Experts of a small language model: vocabulary 5359.
Below are experts of layer 6 (counted from 0) of a mixture-of-experts language model. Rows are named router (the router's row for the expert), down (a neuron's output weights, with its number) and show model dimensions 0-159. Each number is 200 + 20 x the weight over its row's rms, rounded and kept within 0 to 999.
Before each expert's rows: "comes before" lists some tokens at least twice as common just after its tokens as in all text. This comes from a sample of Wikipedia text that the model never trained on. Tokens count by the router's weight.

# expert 22
comes before: "\n", ",", ".", " in", " School", " for"
router,191,245,201,178,180,200,208,221,202,186,164,200,178,169,189,198,185,191,172,205,214,183,231,195,252,235,172,216,225,204,238,193,156,197,220,162,204,214,208,197,200,177,170,174,232,202,192,229,181,200,221,203,214,213,214,169,161,219,210,172,249,188,199,226,182,202,190,199,210,216,212,193,229,173,200,177,204,233,185,211,166,231,200,232,199,224,198,179,197,210,187,213,218,180,211,198,208,206,218,208,187,203,200,201,189,194,202,222,200,160,202,212,214,221,215,176,169,176,172,176,190,221,200,206,192,204,219,223,192,219,201,224,221,186,195,212,219,228,175,214,186,194,249,210,187,160,167,188,212,188,195,172,196,238,203,171,224,203,182,191
down0,193,227,192,170,209,169,200,201,185,197,237,201,204,195,221,191,190,196,209,198,184,212,188,206,159,219,203,204,188,158,206,215,194,213,181,210,183,226,173,218,184,192,177,192,164,195,198,194,213,203,217,205,206,207,204,210,187,219,239,206,164,194,172,234,195,193,220,219,196,219,184,242,186,171,194,210,207,183,197,179,203,208,197,217,175,165,215,245,191,244,179,181,170,202,234,189,176,205,174,204,171,199,210,192,216,179,189,193,202,206,223,177,196,187,186,202,226,200,189,224,207,202,228,182,208,234,179,185,182,197,203,194,161,173,180,214,151,187,199,202,230,215,190,230,237,236,215,194,174,174,225,204,199,210,185,227,184,153,201,223
down1,202,183,193,182,204,170,220,195,229,183,191,193,172,201,146,182,214,195,234,186,163,191,189,224,157,203,192,201,215,206,207,176,217,214,193,204,194,197,207,178,219,225,226,205,204,187,182,229,183,147,223,214,221,167,194,163,180,230,191,218,208,233,226,215,183,197,158,213,170,194,178,195,212,215,196,214,199,215,210,194,184,200,216,239,181,210,224,188,205,184,208,197,168,200,213,225,190,207,169,159,180,207,210,228,179,212,228,233,231,181,173,206,230,194,188,170,179,249,210,195,192,195,215,202,213,168,207,205,212,192,198,209,201,198,155,225,171,190,164,194,218,216,212,182,159,214,187,236,236,228,195,202,220,194,219,219,230,196,213,198

# expert 43
comes before: " in", " of", " to", " and", " by", "."
router,206,213,238,165,215,194,228,185,180,196,198,200,208,218,188,193,195,197,190,197,176,195,214,220,240,195,188,237,221,197,236,201,195,207,190,167,214,236,211,223,183,208,191,196,190,203,202,229,184,178,199,203,213,221,240,176,192,204,187,197,204,234,178,212,175,195,181,174,244,213,210,183,209,171,203,183,164,245,184,223,170,245,200,214,191,235,201,204,190,233,204,191,196,171,221,191,207,181,174,237,164,195,221,200,209,197,217,207,192,177,185,180,201,187,198,173,195,229,149,200,218,221,200,177,187,238,203,218,196,226,178,228,210,205,199,188,217,215,208,221,186,227,204,196,233,199,158,225,200,227,243,194,182,212,238,138,222,219,190,192
down0,188,189,171,176,216,196,207,198,200,187,219,207,216,172,170,217,164,187,160,175,182,237,191,189,188,215,191,173,188,215,215,206,160,190,197,216,206,203,183,191,181,168,237,240,189,176,198,229,184,195,210,206,188,200,186,217,198,205,234,198,182,208,212,212,206,202,239,216,211,215,216,201,217,209,204,182,191,219,163,210,201,161,208,234,196,191,206,173,218,219,190,225,170,225,212,180,180,183,203,183,211,250,183,174,207,194,213,203,172,164,185,217,215,170,226,213,215,180,211,202,186,191,224,242,194,168,218,178,178,215,205,199,240,186,205,184,180,220,186,183,216,185,209,214,185,176,194,181,200,219,210,191,181,203,181,183,201,199,213,166
down1,173,201,183,198,200,198,222,216,167,171,226,199,211,194,208,218,184,214,214,183,220,204,199,211,220,193,195,198,200,223,224,231,219,247,216,178,240,210,214,171,195,221,204,198,181,211,163,212,193,243,202,205,176,212,209,185,158,194,179,158,226,195,191,228,196,216,217,221,193,184,187,216,184,192,160,192,228,193,222,181,206,183,214,212,175,218,202,191,184,202,190,243,211,190,193,206,215,208,203,213,215,209,231,185,211,219,196,186,205,194,187,205,198,183,172,174,218,193,185,214,159,191,209,183,228,241,160,209,209,211,205,212,194,180,178,210,206,173,213,219,245,158,184,175,229,244,249,215,166,186,189,201,175,203,225,213,170,182,195,212

# expert 42
comes before: " of", " in", " and", ".", " for", ","
router,242,209,214,179,198,192,255,188,206,180,182,209,206,207,197,230,205,195,166,206,187,164,231,214,235,208,184,232,242,205,221,221,152,204,211,176,185,218,226,175,182,182,201,194,225,206,208,236,181,218,211,214,169,201,209,187,190,228,204,187,202,178,198,192,205,184,187,182,195,248,212,198,227,193,214,204,193,204,196,224,197,218,200,219,233,221,201,196,241,234,178,214,220,194,203,218,190,180,213,228,168,143,213,198,184,222,202,180,188,186,195,189,228,190,237,178,185,212,167,170,198,234,200,159,206,220,195,201,187,230,170,213,170,200,219,162,232,220,212,187,158,217,190,225,206,178,189,172,206,214,206,190,191,191,209,146,208,220,186,192
down0,217,212,197,173,163,185,221,183,194,202,223,250,206,187,223,195,238,183,220,173,238,214,167,185,195,198,194,213,224,204,166,168,207,163,183,179,193,202,192,183,217,209,203,172,200,189,176,207,218,195,187,207,182,184,199,197,232,164,198,220,193,215,219,192,206,213,228,209,238,209,194,184,217,175,211,209,208,207,186,153,243,205,188,187,190,184,191,251,165,231,204,197,204,212,219,190,211,176,211,225,205,228,181,200,167,174,193,220,209,219,214,163,178,225,211,195,187,204,216,237,177,217,191,247,235,147,204,203,206,214,235,239,168,199,177,201,195,216,198,218,203,203,201,192,214,182,189,205,184,236,188,128,196,162,194,190,173,202,190,178
down1,229,183,197,200,208,188,242,194,195,202,177,189,213,193,164,207,218,195,198,230,190,167,200,222,175,220,214,203,244,200,192,216,181,208,220,194,183,225,205,183,207,226,189,218,200,174,165,204,239,193,244,186,180,194,147,200,175,192,207,205,199,179,201,196,205,143,180,195,191,228,216,206,182,212,217,195,191,187,220,174,167,168,199,233,229,198,163,183,221,210,248,234,195,196,152,198,188,188,214,199,177,179,176,194,206,214,223,210,206,173,207,223,235,192,201,206,216,186,176,202,221,228,205,196,216,196,191,206,208,213,196,182,199,214,225,210,216,195,190,192,193,149,200,235,207,232,166,196,220,222,225,245,184,208,179,203,215,212,191,189